Weights of a small mixture-of-experts language model, trained from scratch on English Wikipedia.
Size: width 384, vocabulary 8192, 59M parameters.
Training: a variant of SOAP for the experts, 7865 steps.
Below are experts of layer 9 (counted from 0) of a mixture-of-experts language model. Rows are named router (the router's row for the expert), down (a neuron's output weights, with its number) and show model dimensions 288-383. Each number is 500 + 40 x the weight over its row's rms, rounded and kept within 0 to 999. Numbers have three digits each.
After each expert's rows: a language model's description of what the expert responds to; "comes before" lists some tokens at least twice as common just after its tokens as in all text. This comes from a sample of Wikipedia text that the model never trained on. Tokens count by the router's weight.

# expert 4
router:528553418500456469575429503504504526438464493531472496476453521445565493503506510509513488488479457461437466520452488513495492511493508522465453450535532486493477505494636534523530511501457539494465464515547477478563489505525523495465625483496480546490473562456472545486478520425596507535
down0:495518520589492560549501518489438471465519513476508482526575450452551490458496488541529468515539543460520502528560492507647563509473428532466546468525551507502517497561515486492474484521565494476518471492531515479523501492543445482437440526531482458519495439531520553450440466517536515535
down1:552558495522490489470503518529499528497561526514622540499499454546531436491478477521534547480442456437431557513501472496473523550483503536520489520548505462551494467409471508572505531537504551494464473446544439562519446486492444507470454478526499518516527540496471519478529474393594531481
down2:468479483554570455466474526521441509433521486541578524520543499461440497488557457513525536578509476478550483489467509558530558456546459473515522475449511489521521532471549459524541521436501517578489520531426483516501537471416519521502564504492390475445467506486558457476442475614530482499
down3:507505543512517522508454553465480548507491489488486518492533473490472445554453513492437483484495467415512453497620535461407521541522430556464475460483570445499560547565457509511465470522600513523485458487516495493490494508447519508531543459441536537463505557462531508469506437393527529486
down4:544531508559484559486518486445449536422491533382484455471506549436500555489441466499459481532483530465536427518515551519522497483564514566466443504490468535439543485407516543518515521528510476520394518514500525525455502536462485483509526449547420537560528520479465460557504486496569495497
down5:537480514461510504459493527533537472494492463493431467506507484427502507497485478482503532539553455470530548458444440507480527534485469463484431511515527462506515483475470483498501428478459547499567579559514523559467522500535510433538396473448468555491578507505484468443469571448477547501
It responds to: Hyphens, dashes, separators
comes before: "-", "|", "\n", "  ", "19", " •"

# expert 2
router:473512513497437509548510472528599584537500511500461540457478504483513493522557525492464506461482472510504436526443493484475550434491515480522450424517461479520422495490564496534570550507479484546558445545577554434549516506480497442594581485453509535469415551524457537578462533531471524497
down1:509572495519415511497489562477447505496546430462535512531501478463436504400527495491516542501509509540555560453482512498478512501449445561526527425400498491478532500462518495526529465548564493443479459515534526557502374442530526451545509533459516534511459527484479596497543478471503462493
down2:474567497481495470401490541570464460534446518515527537555490525516464505506563481508439503467470478516525532488461487492494533497509507544436496540478478433498514433517532536490482550498500555537499539519469473545513498506471503584529500470421541543565430471473564455558478549436507482512
down3:587441513569504502527463517515531483510530501504467513535469523532511461615536522579515508530500536464477490513541534452572446504471604591487511520508484414498418547501515523419517533527435447480453482525582503494549471522517514507541588367469463565529460528498479495621452582536473435444
down4:421533489480500520453476503544553487565474515469492506481514506551570498498509409507509538499463426468489490512578489516572415491440509469456508519523544491461500483535540470515476470459495569594489518463523476479452545542479546496537498541502464472507447519493514524450560475493446376453
down5:465469547495484493493451489440549581541488503487529463438497514492484478507531502490498437607523454479458478471490546500534508454469489523534537526497506484553536480526483532523482548448468501583527473462505530462490462562478534431419463509537504501583529538538531568483529407488497472532
down6:467478498540529500415471525418538416479558500522461475512489409530535485528488491548460534555476506428505475532550530516476478515474472411436543497520540493528530517561573486449539554484475547489522478511581441531564472472464495459403452511477417473521490563522542559545520419482541467521
It responds to: Election results tables
comes before: "  ", "|", " 0", "\n", " 1", " 2"

# expert 34
router:503532468531525490545491510525538512455551570509478462468382519496537475524513522511487481487500540466480439494446568465427543490537486510503357518457528472443478552452498502488518546502538546483491469525520549461510441462472494433495543529526448477462442540492449483490511471599520564494
down0:497487485508394535480506554455515471522501581476499507530425484516489463528550498490414573527467559534550470471471517506459495555526493607497467484486476533487441524511499443457448481528500520525530471516491509483515497534501507473518506535494499521533464495412519449494560487562489456555
down1:481443507465515540537466571488499466533455517523497532458490519500470450566477468448520524476506456484458517502465414481525529529475453528434439446442504502435456468502436545523548519496473481487558492561467483507508534494482482541528539552498468533487442563514521478483490459524552442469
down2:519535488507558499525528499495555503551560513477438448518431519618465463503536515560459469583545453471574562489532465454520491455454509461515477476436474535431527511495483448511508483547514567488477545496493559520506477542527553426437459491537526520481544487471541451553498509475583482482
down3:487515498566439452499502479571474464477498483512496483508501502486550451485540627595482464436509529580498453510371537554378539449502506506547512504440538467516509535569507516411537487486479471502474527485537510484449441489461447411485540572395462518507453506505545535551472519576510479496
down4:557514517591563462544527492470474448586517505513506515528471439531402464514452466449476530485541490459458475523408468553490505496475500394540455470532458491507545548487465459524501579528499495518522517515488461500530471518428469456455478526486509522510549504522406535516472506574481522512
down5:543505427395493478447515496493478435483513457549468495475526434503557574432586504493530470425475477466536522560453493450467521516486517463594588543496519430426508450523491470532525502534542500481479497503454516453450599494553495506540529579612535555535480516532501521434506491531490537470
It responds to: Non-Latin bytes, short numbers
comes before: ")", "}", "/", "–", "а", "N"

# expert 52
router:493483432525485490485499499497503557469458518518483473449471487508487523470472496445599524468502494520572510518348509498332419471525443449580421489539464466477494577466597463465557542466516468472547483582542562491495539535511462508509531506501500517512425597510462533569497546516497579469
down0:470486481497543539490527554485536531480537502504515411526539521432547475480504496505453501458425530514550525447442444543558483537588519520552548460459565560507514442523569447480541615574548540542453493510489502478534472556539456437516500531486506508519538445498561459566503519482459487490
down1:483494496479531512472507462455451525532493543503491472525449484535503460486572499530503532521493541533473441535396511521351447469447468434549440528510446505452512580529533532482475503510525457580457527510523481552500490545521537457462489456525466496509479424432568481557483494487538571468
down2:464482502442460597459555448454454497474500494544569455469503435509447477511613505496457474482506514458459477521451507488473491496474485514503497479479453501453372521420475484506498578499570500512401531501510442466451536551517430536510500506509514489509519484482479556451569452471479508533
down3:527505510472556517503515540521484498536506541454461479502527492488493495503491496519542513565558559474435450444480515522594502454567478415512468490473511533552473500565544482529500521499526462509526491402464444573508484543464518554512475515560506467488474591495510458538477534515456540482
down4:478494514545431475527546502416552501515547479520505446443500485475508492538458522415472474510510536492507462545483529519502470515511540574476495482505513517487508507437472434482515471490451488506527543496443497498541528520471452441500508431540536444509445493411506549517512540432563442470
down5:477561548516463404467589518515550476489418567522483588482526495454506527486469557487419404457517549512491502496509496463377518510477444493466428500500473543464432545464514513534481560540525495465526530533514493448445483469495542529548462541575524443548474528486537455487511470469488553470
It responds to: Place-name endings
comes before: ",", " (", ".", "'", " was", " is"

# expert 62
router:511540498549512448478474470480499524448509514421436436539429504472543496500506494513567545514488579486522453604441534544384566527502463528523463442534490511456494606551521538487598549475474506576514577552500493529490515437468377514530512483471508574516478581461409482507475512523494519479
down0:537451495444527531517465496500536514429516393563515467444493496559497463513453529419512506478450519536457483501570445529493480514487493510459430539504478494437490494464526524558452537476517458474577476547549446425458442504442493450481514490540492478464513412499532521429497502497551493474
down1:555488545551507434502504526450522422441516522454494494578476508530469470523396501517492477481524455494485506543583470523480513459526514512514495462481547488552423457449464438466435506452438520468440444460472443443485573501434473391557497464448467536550427448499515564521514525512506414603
down2:488460562469513543485459503510451415485520444505475432523490467518475479504516459454560550508462500523461496539519522516440469493575517519479517479471541505513500598506461518575546544458548457520505424461455533428411479508532490461473520389474506551486482494436481496484509526567445497544
down3:481523502508436431527523443434560556479460486528467493473464545474534540488545488481498567625500435502493480544385477564369492532508514551506428517522448528529485512532487519534500576500433476562425476524479512545527426474478558546466515507491539451508494569462466481498540431545454456511
down4:460488531462535555495555554512523528480536491480504460460446464556489487515582502517494515468472448429569533434396485470464605443470475500487471499437498524457477512499471553558493523484454480507497495476466534518430549541460476538489490481532510539495454465488492537465540508486524413485
down5:509528469549415469519450526489539502466475503449505486502519505448489484487587519462514503471445466490533507564405537484604430526512476489544514522451438469485491525523532537480415469423530545459435533539488514583486397544576525511584369559445552543516510480556419424499510509513553466583
It responds to: Common noun endings
comes before: "s", " of", " and", "d", "ing", " in"

# expert 47
router:492506514576481521531461474530515495502519479485528477456490510477506477462506469535444523475534502492494534492433464501426469557520427502476360446572508498488448502434548437468478507460492454568519461486565528468556486483443463425540518537576561472490532594470462508549429520542480529491
down0:573560536513478549522523587473573476469537490502510540498473496446510509500607475507527553461502421495444492526525448487473391525480544472537428501570415505496568476548522449454449554438513487520486470508492475483573512521487457554475494475578497518534572549467500533535403490470434480500
down1:484540503509582544506489515492527491542543561542447499477480487458541501517381547535568486506538490413465516520531458485501500498502479502472471486526483530544449484434524509511469432507523515521526433531460504522449506465524478489491524519511505500505515497591522532519459420523458474542
down2:497530552517508528526465491500520517532525500484539523542532529522536521544507527461477497533576516511490481514437450524502518564517436453418447535546535527535488520471522505491545498560503506568503564496500507518468517478484440430486463559579449414581477500483488492495515496459503434631
down3:479495507512494521561511534509479507487511460469517475540414584467471468553497470542570495504465555503533566479490506553532467540523522457494517470538513479446481474528454581461518460481443469514516547471442444449505468547476430476525510519477501477545545443556505554505475498511486532523
down4:491507533474483450546570509438574510479535450498418462479512488561555507530532488550529484507497427520493494515540522490510582515483473444519453496523461513522497493504574494443461556514441487578533446486521425462518531540598488516455512584434489497453433473496493452470586461455480483497
down5:439451573514477521516538446510526524468459444512484514510480585478466526525502533493567501535540505493457540444631485519486503540523527417496478452424611544554537548538519512552513515534494501490462455427484539486447561395492552521486492571464435489461501491528579446488452545478527473512
It responds to: Sports scores and stats
comes before: " |", "–", " 0", "1", "0", ";"

# expert 7
router:458518569509462475535423475466513522450502520404485483463484491452486474485421507566513440486469520516506412511438503442465526504544481546493406435521498547443490523513602476512524497447485548489586477474490502433552428541499471460551561432548512540501484610483471529551475530516540456562
down0:506462487551433506545511497483544506560469415470496500442518497501555514490533471516574570550477536457531476465489516510453489487462478458499487526517518492536521443555435504502504510610533517498469594577583473507546504487471454438501498545487477503488511484473441542515490468585468483470
down1:501560502472503525474565449509509534510420523501532505506589431556525569519573520508536473542481487502495430552524495579346488530476505506555526486496565436461556456516569443555470479516532431521494490507499501483528484496506550454572505485443438430489452494503535479432488487524495506476
down2:489557576469534522546441491490525526460544460478506468445478445485531558512527554537479543518495490528573529446550587516428529470517437507470504477487504465478493596460453478499567474471495529529518554451444549565550447552506517445493467464454453518466533497530461500546476419566510523518
down3:473504490488539441538498470457493497547575578498536486458394564529471480475516444481532547514470515470574463441511488555428492574494501539457585468481523518476450502531448449459437424531528461507540514471548494494506485546506528477472514524510458360517541484540509524486536507540473511515
down4:423478477494542468435470494512464490461509505558499469499521507542451456546530457467515503510490495461541531470512483514579549531561540503554515579440518521501485555495486536465521440502526531473516469442497533466506473531526405494508563516588443479573515444465552523579459522503567548462
down5:530467603535476469472460466486454488530469497505467464498454487518550520515471485488526487498511418460510522435485465535478507466440525450580530482454493527464529496587487548520502498508538458528553457523485466514541495500476563466518480528528464445512538514457537588508498582541558580406
It responds to: Table cell separators
comes before: "  ", "\n", " 1", " 0", " 2", " 3"

# expert 51
router:405487500573523488509454496505544541488492518496504491467452471481512501460515480509585422433437550551478523502437468465468487495547507542524439505521495496440450551455515451433572467452499459474520525586526472517506502516459488475537528510512544521496519531472459489547474506498549472484
down1:478500541521584528519500461529467504457488509509522566527486471449503543478460532524495473491417449498497543527611449498529545455485480500459494535527543561560518479471506498536591543562548525529570468485551490571476501501468501495485539502505493484466544460392539534455472488519471491469
down2:491480506496554424536537512472517503565431508534458506486515464534463523551467550563502505470493532457539505516510520514379461537494500514524584485503500533495480441405526540560447477496478524485451507497561542453524508522526478546531489557535478556476533473408538508465464554529490595526
down3:554506552531471525479430467492506493517501536466520490513556475435564539490484512489550537577510480511517433536519455513592480428538454464463474568502494476521488491535424560476504492513406494579469516456489458513467546534451514440580508516524521460483579519540530450518520500523494565436
down4:519427506566440539446530472485450503449551475514557520499551486458497448574415517487475434497581495539495478467445507574536546527498520523499430429555538450523475564439453504509505545480467517478495516527489476519502481479513480517537461545464449546481480516531567403457489527495572514480
down5:582517544543483513497442512468527458548497484520523421511533502489436519452511534494467425478494543481400435440519516471578503509606586513493482518497472562492472561548421547503532531467467505418429525549500460475473528464478546524520477460513422485428509542514478517484459488497528477515
down6:482471508466500500465447531500464531544480576506503500475503479597577447405437558529523526434471509562560487538555436521492557476507545496478513547568545505486453506499503537568451514508503461502515485465505469526525514511472437468557506484539465573524484457487562557428510490469436503449
It responds to: Past-tense narrative verbs
comes before: " the", " to", " in", " a", " by", " on"

# expert 15
router:507496512527493501541478516410516599475468567501463449413354512518537492487511551526511507487469584485489468510438514559440475486489477501548473459536504458449497514515558501510560543498392524553523490583517521452577443595490438507509529468503471478488489579460447511587471488525479555460
down0:542487531441536524482552437493456432457511581480435434455500522499482544467471484539518522421451475575434485454534464529485517559493529592510551507384523499535474491506459460473594507493587520545520540520467511563491587496422432487580500550562502472544534546516470441576432526432532559449
down1:575505467431587542460487507426568490527555458496536473521490437567523537550544555554502521490526503472501502528538467490544528505527559460479437466523518483456513426517494521521511467431547550424519497528506472430550530531472548469488480485520502463451489513455493415507482474456455495518
down2:475563515483486446525440471518516433549443517506493411452505489430420471511511503513521527536514565480477472519423562499494470530489492541528463523532528475520446489562521517421532491580537509439526465450504496502579485493475511554499446448500452532498496453503567476520486497440556504484
down3:493503487484504518515487434539522501478498478475538492440507459447574433547437587513532484496512437514530523459575400488590494521520581543461539533560505487490539475584479569513547502509505586522482508462477530521513426541564483501501494501400512500466494514492468450479491468557486459499
down4:516522456552487546538487536510552452523528484469514509431493515610482442525538498511510478527540451547478511527471505563575522465573548526498565521488529462535506462502523510508502513529466473572513553548447494451519542557540491509506460447474405520456524508424543501565447449515449482482
down5:515481526528546501521539492448448529492536482512546525520428543476490474594513510434598510475483428540507496535492545515503500433462552545490506499466446539438480549461483447464470526453527504431449467409431484532521607535517559501450522526520503564506472567511484543518457467436480427461
It responds to: Occupation and role nouns
comes before: " of", ",", " and", "s", ".", " in"

# expert 1
router:414487508552491437553416461534464462495512505477387433498482531502461551513477487555468498501475515532490405482464500551484487493555478448497447428506461471485445486470546493487603487407481559467527489526506504535488472560430499470452484527540525508517523499559455563556517522541594580485
down1:505403532483465431453504471501512481449492469507551536494466530528473551482484490522544559537513491518501483522432518440497502541538382496512542474455488551482458542451532486536541530468518503447520463552490516566443434513541547478496416486540500440473567437533457537493446443434504522477
down2:515454538550489440520522511529510450445476475498445473462495475461491485508537514486462535551452533472502459545454479452450461546419494525446524413452479538499527636550513472531528480500482558456527499530431527470460529549556467472481516549504552489609433474445459487468509528485508530514
down3:476467488583516476530459491467473496508479480473483523486464536474443492484440498529480466475488547454417445552585462393567520550531464463462493472503535455544559392450538535494497448557569476499526471544573474517559544432482496536523499457401493548570519473481538449483404483542535513608
down4:519539511484543504515533505497430542500529488518489459514534549478455525506441521488531477446507486503518470505637488546499541483560531493520482504440448468566563421460509459431467495513475505530456422525457464536504517494505520531486560458564437490484495450470493552457533531499483535604
down5:466485517509577495511532525555524458453488546450458514472474524433545538411551495502466453514463455511507476499451534580463499556491478517566502474475518402530485636479519459435529507541499481505385426492547531434533472467552460542534462510458487498553508459476573504510463483499509460506
down6:533548491536464510614525543508516461499461557503434481528501454475533521526583510477416426456536451500575515546468541483440496523429501473540540433562541556485457520440522561432509473473400478493457451502484443486578487475446527529467529468593441494508509574499473450519511460528502520501
It responds to: Sentence-ending punctuation
comes before: "\n\n", " The", "\n", " He", " In", " It"

# expert 30
router:475544489524471530528423495573507468479531508469509524489406441518515483495446493475565531496545517453502484508454472464453499541571539505478441479522446491473505555466523474413507505546502571496536482495460490501521421543492471460511516545531512444478454551554529510514507542531523476593
down0:492554480539450500493417447406526497454430521447449527503511557571473512524449500530499528533458457510517568521505517490523533565406498550522516507484453524505424505495500467533522558438459535512524517520534483452464469524581501453460533505468512500458502468423509454503554537521471482502
down1:478535502485522446605491425487510423522481508524469473518459537517421490514462434540530491598498532519490540530373454544461532550527549503527517466520527473557549559509524526494442498488508497545483541529456514506473485569475482520519495494455507544555494496469543522494500556490506532570
down2:516482497504500480454540478534509534499543479468558472488514480512502498569542500519384513481478546536529494484344550472486500456473529493565501568578516575492483490478547525515509569498445484501525440592522510465563575501506518496566505518535562507483524448489483605497506454480486558417
down3:485533557582496568485430481481507540493549536507478479539497485468538508506535435603486545517557534541448509535383496552477511547551501542515513514453496495534463567510483474467518520519564542553490528480493542534556516470578452575446602502515482533447498473496453514547482504438466532427
down4:482509512454521539480470525479479514560491522555486529546495454480512521483531529436438532587487499539515555438466518542493519498469476503463541480545520502498561511442410478493461518490479473509508519553526580481553549459566471520505536530476502577476486431427511440574486406515518441440
down5:535529574502516514483549508515447546472572501511501502546514539487535434515536473535434539491492469428440490496486484457484507558561595495458516546505507532550513571479488532485563545485445511389571506514524489479468439553569439486519546545507488497518480511443541475520498529501518547523
It responds to: Infobox field labels
comes before: ":", "\n", "-", "=", " by", " /"

# expert 50
router:548556455510463488590469519509463516427449492519512509501424504449547509488490540479512539495520514416431498519494478516482490536501507516499411437584522453518462534516577530512523477468478547514446419517502483514591499452522502533445550509532477567476485520451488498497471547468605538524
down0:442511525550468525423500520505540528492530459516514450519507489490420468467431448518499506451468464517436578506447505490427500489529462525462541423573445528519460479443519501501519487412479424467500447468476515439555541431450564515528438466554528509519488496477484510471579485494488526551
down1:514478509482573531456481442557449460508427525529463437518475433519475500500528471429473508457485528482495439494484493511554517506490547487542446449588418506542564435510499484508516503504504507496460472496475446593496424543465403462540453445494543503506474472527472447487548379456471439528
down2:526495478471471504438464478518522466513450599471567607574511508428452447392557532494535556445495498534383462528453562510472581496510494455558510467504514501474498527530502535513488448454579517469511487512483481592475521458517486507464536498512436523494404490493513425481508480445508431417
down3:469496492475489507536550472479480497566444541422497515432426542496571516504587513523503575437490518508541515422639562543519507463524495468404474435522507515541493495537485519470458558510462492504470511586565503554467527567557437513494472486555512527557461508474522544487534466519453503559
down4:451485541540498514429533506523565489430448573507503492446442526557523541440490457476464466469453510480548486456581549528536512492599569465571518473471481500535483499481532504415550429513508592463480528475518593454485441516503491456510532443514515471506511525498481514480459473599492464466
down5:519538506507542528501441471457555519434479515481513550454451503491437489565502473463534478458490469490569442544463542461481440472462464471517491528531532436403422545504528478567501517450561455469485489434542416501498524553562502497510454441509496540515478498555547491472503472533492490484
It responds to: List and table dashes
comes before: "|", "-", " •", " Pu", " Born", " List"

# expert 41
router:452515435529513451531472502541542496427456502474483479487492582519434515483473470505547484405429476538540462460435456516451483549549486494437422474568436499469489543507470485506545492502480502549548495571520515526540489483483493482518530518429520505498534516495416472555494442540531468429
down0:515495498480530513488493583568533502525537503585441502498448494528419493518445527516682487447508482617503444503479485519415518564517569469459458514554511444498499527514449499506549468472549573491521447412488498517514511479551535518533428562473547474496540393489478497471442512541514512510
down1:519521454442433514486511474507486518471463500494535469469474493525539523479516534476467483516513440463523455508612506488548475458569462430548451475474473512549480474522506547535512551551451435596460523507390378569508506523503518545504551607560487510587569460504495519509512526480416585518
down2:521505488515512528557513525540534459499444570557493540469528512530520470536470497365513508545487447495554490485498543449517523519483459554470519512479536548567479397456485504492575513514600491578545478488477506475399458506526518495533466476514505488439526556530564551573513434569531488505
down3:492467490516618509469506379497523577503511526445507483562546507447540531536448515520518578504475511516496434505411464560481467498510446537557435568554484492524572497518531519517488520464471477590481565562559537501518514523537509553462555512550512553487532523440497483437501447531513485448
down4:509579490490497516503551502458510524617491507518529458469559492560493554501496494497521467557521475430491531501455521475415516521510518454455454440536478488504469524528481502515459441497526487480470470554500523550496460522522492487604461521519543522477475550520453433531511486477466450488
down5:529533476522544487499497561414478535474422450529451549460480450457507472453486535556393459561406507464500455548497467461468443472476521460536528484530463456448492573499426550481551570492464531489492549556437498493515544487457537496454417520513596476547445499522474467534495544568561458453
It responds to: Time spans and connectives
comes before: " to", " the", " that", " in", "ly", " of"

# expert 3
router:460531466548508417459487441529459548524559570543446430472460515472495472455517525457538486479475485624585476520426464401409463540461488494579382491567491495481482501493628476450554485467480499442526477550520492506523511526481448467549517500520604513519489528489468557544470466529524491509
down0:539501481557435502505425460518544496505479520463483483521480548535527428478561533531571525507434451601500441554575483522595519513566448452492564458515496457528498563527488510503509518509475538468478592492465558497488472458459480491415474491563460515529481546487537518492546495598474448551
down1:468416484425531445475495547474511487530585528509511490456516485524470470475477519525482494426470513480453433419344500544515578520549497443470519556485514472522503479460544539510506427466443467525494501413465553471470477481519456455533504442476461505493466540508489503538416504473472504523
down2:496442510558552507503497468533526542556466477465606517524444455483494464496482490527462516461517438463539494487529532490529510534487455494470464485468533442476512502395437491468450468455441505519469510488503496519552493474502474570509524559470513509454527394508425543484553520567494500451
down3:492552477488501533487499500483514479483469555580522498503547506528502469563510550536446557547562511537516516427498510457545451497497441528540489493477477459475481480490499510468570489466542490438474527542519495554551531508553497423481376479522485474481400471503447508493516523436471500428
down4:487491473565551525473585462520393547533499462532524559484521456495466547465540442579509601485460493501456523499472514531476497525505459514481456530524490542516455514480501483508494495494508504444528506479471449514460557563534513444550518590512559452464535466510467447482487461545462498501
down5:495482496492527483552501542472526451549563506535514577487481404479526519466385410590461512458549471560520573515360441546523469543486488543471522424500564531480472511564449448443394460444430534539517457567458509497538469532477519519458565481510494496506521604512527445498499484404467502442
It responds to: Surname middle and end pieces
comes before: " |", " (", ",", "e", " –", "'"

# expert 39
router:462524447552462495504449507530484471435494532486487478465394442536514451523471460496595511488530474448530484537452446479455508542556524502472480462541436483476491510446490502430501493505521539515532517452493518509547463527503489452505518555503515445460484554525494468563544549544524496591
down0:488485615479530551459499551491469537543477491556497479529531516574492504510432495557515391530533485478533435470438525492484502527560575518508454422538552570501534462558507541444533493495502532469505457479489448501526483497492484510506492480481469499497558582481465528548492562465470516495
down1:470491491565511492469537556495541515467512541562541468434507497498518521532501385414511588562488568514481430511421497501370552528502526493560536465477489472489484492460484470497610541464512423516525555542532455476499579501489485521439473500479492530465554510551490452418497473520472525505
down2:483469493490485455502525562506464533453483532513421469430502448516495475434533516542518501550541524522532551529502500532399521543459525460521497489533504475563570542431468499511519498488597449447505482479498464498486462489552517509561501512462476488463439526481530548523576551473557401535
down3:503468487493500491489467481562483460503470540464558525541486532530496513546503495516528557505501558460498460469486502549544508508560526534515462484494523518523469497477421497524507556513497523525526573474472417484559409504576530477462514517520475506524513502497513497439513450524517446535
down4:511501528529504501487448557438562511528509475518421500526525549478505511521562499483459488485481523523465473496612552495531465536462471422525538503546593504576620549517393517488539515518480467513542491547530536504486476468447533472459530494466515497565541487555521522577557471487461513532
down5:520515479508530544526486433488472441449463542539547470510520524496427565553483448506551451486494487412418543503494504504581474414440539441546515558464616494495486467447500460540503468553566524499506501447517501575591497456479490530467442585473526550487513500492473516518582480543457542444
It responds to: Infobox field labels
comes before: ":", " |", "|", " by", " name", " birth"

# expert 19
router:492459475534471388512496513467437507495424570535532431465445515438536497453521544497534528463541529432541470496451508557460480532530497461574450485551498534460474542508528532565513554470533446500464434494535538522548500529484496484436543511543529549453522471511469484545482466492528499444
down0:512452458585516497498479558459490489479429500526463512417438525543493575511506517491531531516545470532482484459579485449468563487520507534466492446547501455500508498521436521461564552540461526479466428460462441492466493538462485501449500467545551508505563582513525461489524487505534489475
down1:464516498472533569499562499501579514455522474524529573457390491514481395488533471538460568527498481483462539498532427488553491565486536466521499507530525524474462577553523522544494531507514534538554543443524528469453424429538495448533485532484504434564484542513462486542494473487514448484
down2:496425502532409531508509439546467493519553504485500514492463542464481517458501569476589504539547515551460499549447525479448474521506537494493443533496512487476501562550472450528483514453499485507568474525520427493497480512522485499509522524610544565534443500562469545505565489473430453546
down3:478476495477577508496514508546503383511505423458466513371511487466566480526453478473440480465453530512537474551512494405499438558476485507524499489482478474488473505503508517453524456429523434527529509495548511480434510482517460463515496500417496507533565413541502448517491469565506575502
down4:461414482473423507539437551461477490456489546465479511500499494500405541543532513473564468492469580524496529515390480485498471493514526467518494533398489520510514439553410502465538502533506365533520582505495462530589491523398550516464520511517490512460608486499502419564473465528495476551
down5:609488516457513549506538559544515502505557576489441407562448516542482421450475465559427462435494439447509474511548522492484486508433541530482537504550468518506533497499508465469566493500511523446516432478575483501448482443512480447480541451470537485496514508464519524481536530522540533427
It responds to: Hyphens and negation prefixes
comes before: "|", "-", "19", "year", "up", "like"

# expert 46
router:441444490497494423549497479508469526419502575509394484474395491497563483465429527500500490510524509531499537516424489501448468503521528501493419465563541518522527552417551391472520525420474497514474472568538533505505470547497419507534504517499525475484475560514485434566403494496486553473
down0:437537478482439485528514460552497476513566510504479522485439485517524544493494531450497509510510437497506557420459505523420496454512469494527455506474491457460532540468496434443540581480600510579508538438559478475505405478522592462502514518444501476476542584530537500376493446443500501524
down1:549461425534506390505513556499533504456551588520530507469530482538457481476481483492574441439501479482512460495563410442680497379491502482512505476476520543519512559429504488474545493449513497522481452453498486531581533483458537439460515506491520541516468442499492474476526547453554529498
down2:515562399453517509503530509523576497493502563525471544557471501482486445550422479523429446555439519488479475421472512475432545519490493437545533534497491494401487479512526457553487530460464549486484496489509563519470479514502477562480513591393592431577453508449489495479523468492471513492
down3:439577444553455522529457499579426519472473484541483496505547421515536535494531494583494537393548503541526534451581526483532463476464470473511503539450483479503539502533448496406507484466456524496566462498513525514519505393568476490539486485453425552501423487417596504486528417479516442454
down4:584528501525542528522490498468473516519437498484508558518467541568459503498511493566501558495525515492495474471630456486532489467494549560533432500492480529454542513557508519507541524514477489528488470480492499570452464514474487601489433553486444473526512515475405551521544551464516503471
down5:553511478513550511542454422491478573505509459492504580444446494484529454556544523487547503529464466447535555435638534558590508468514518511512540450464487421431514512523519508510573506529520459510523513461538472509437461556429559531440533480455454444522492493510539443431494469470508507468
It responds to: Numbers in lists, tables
comes before: " |", ".", ",", "–", ";", ")"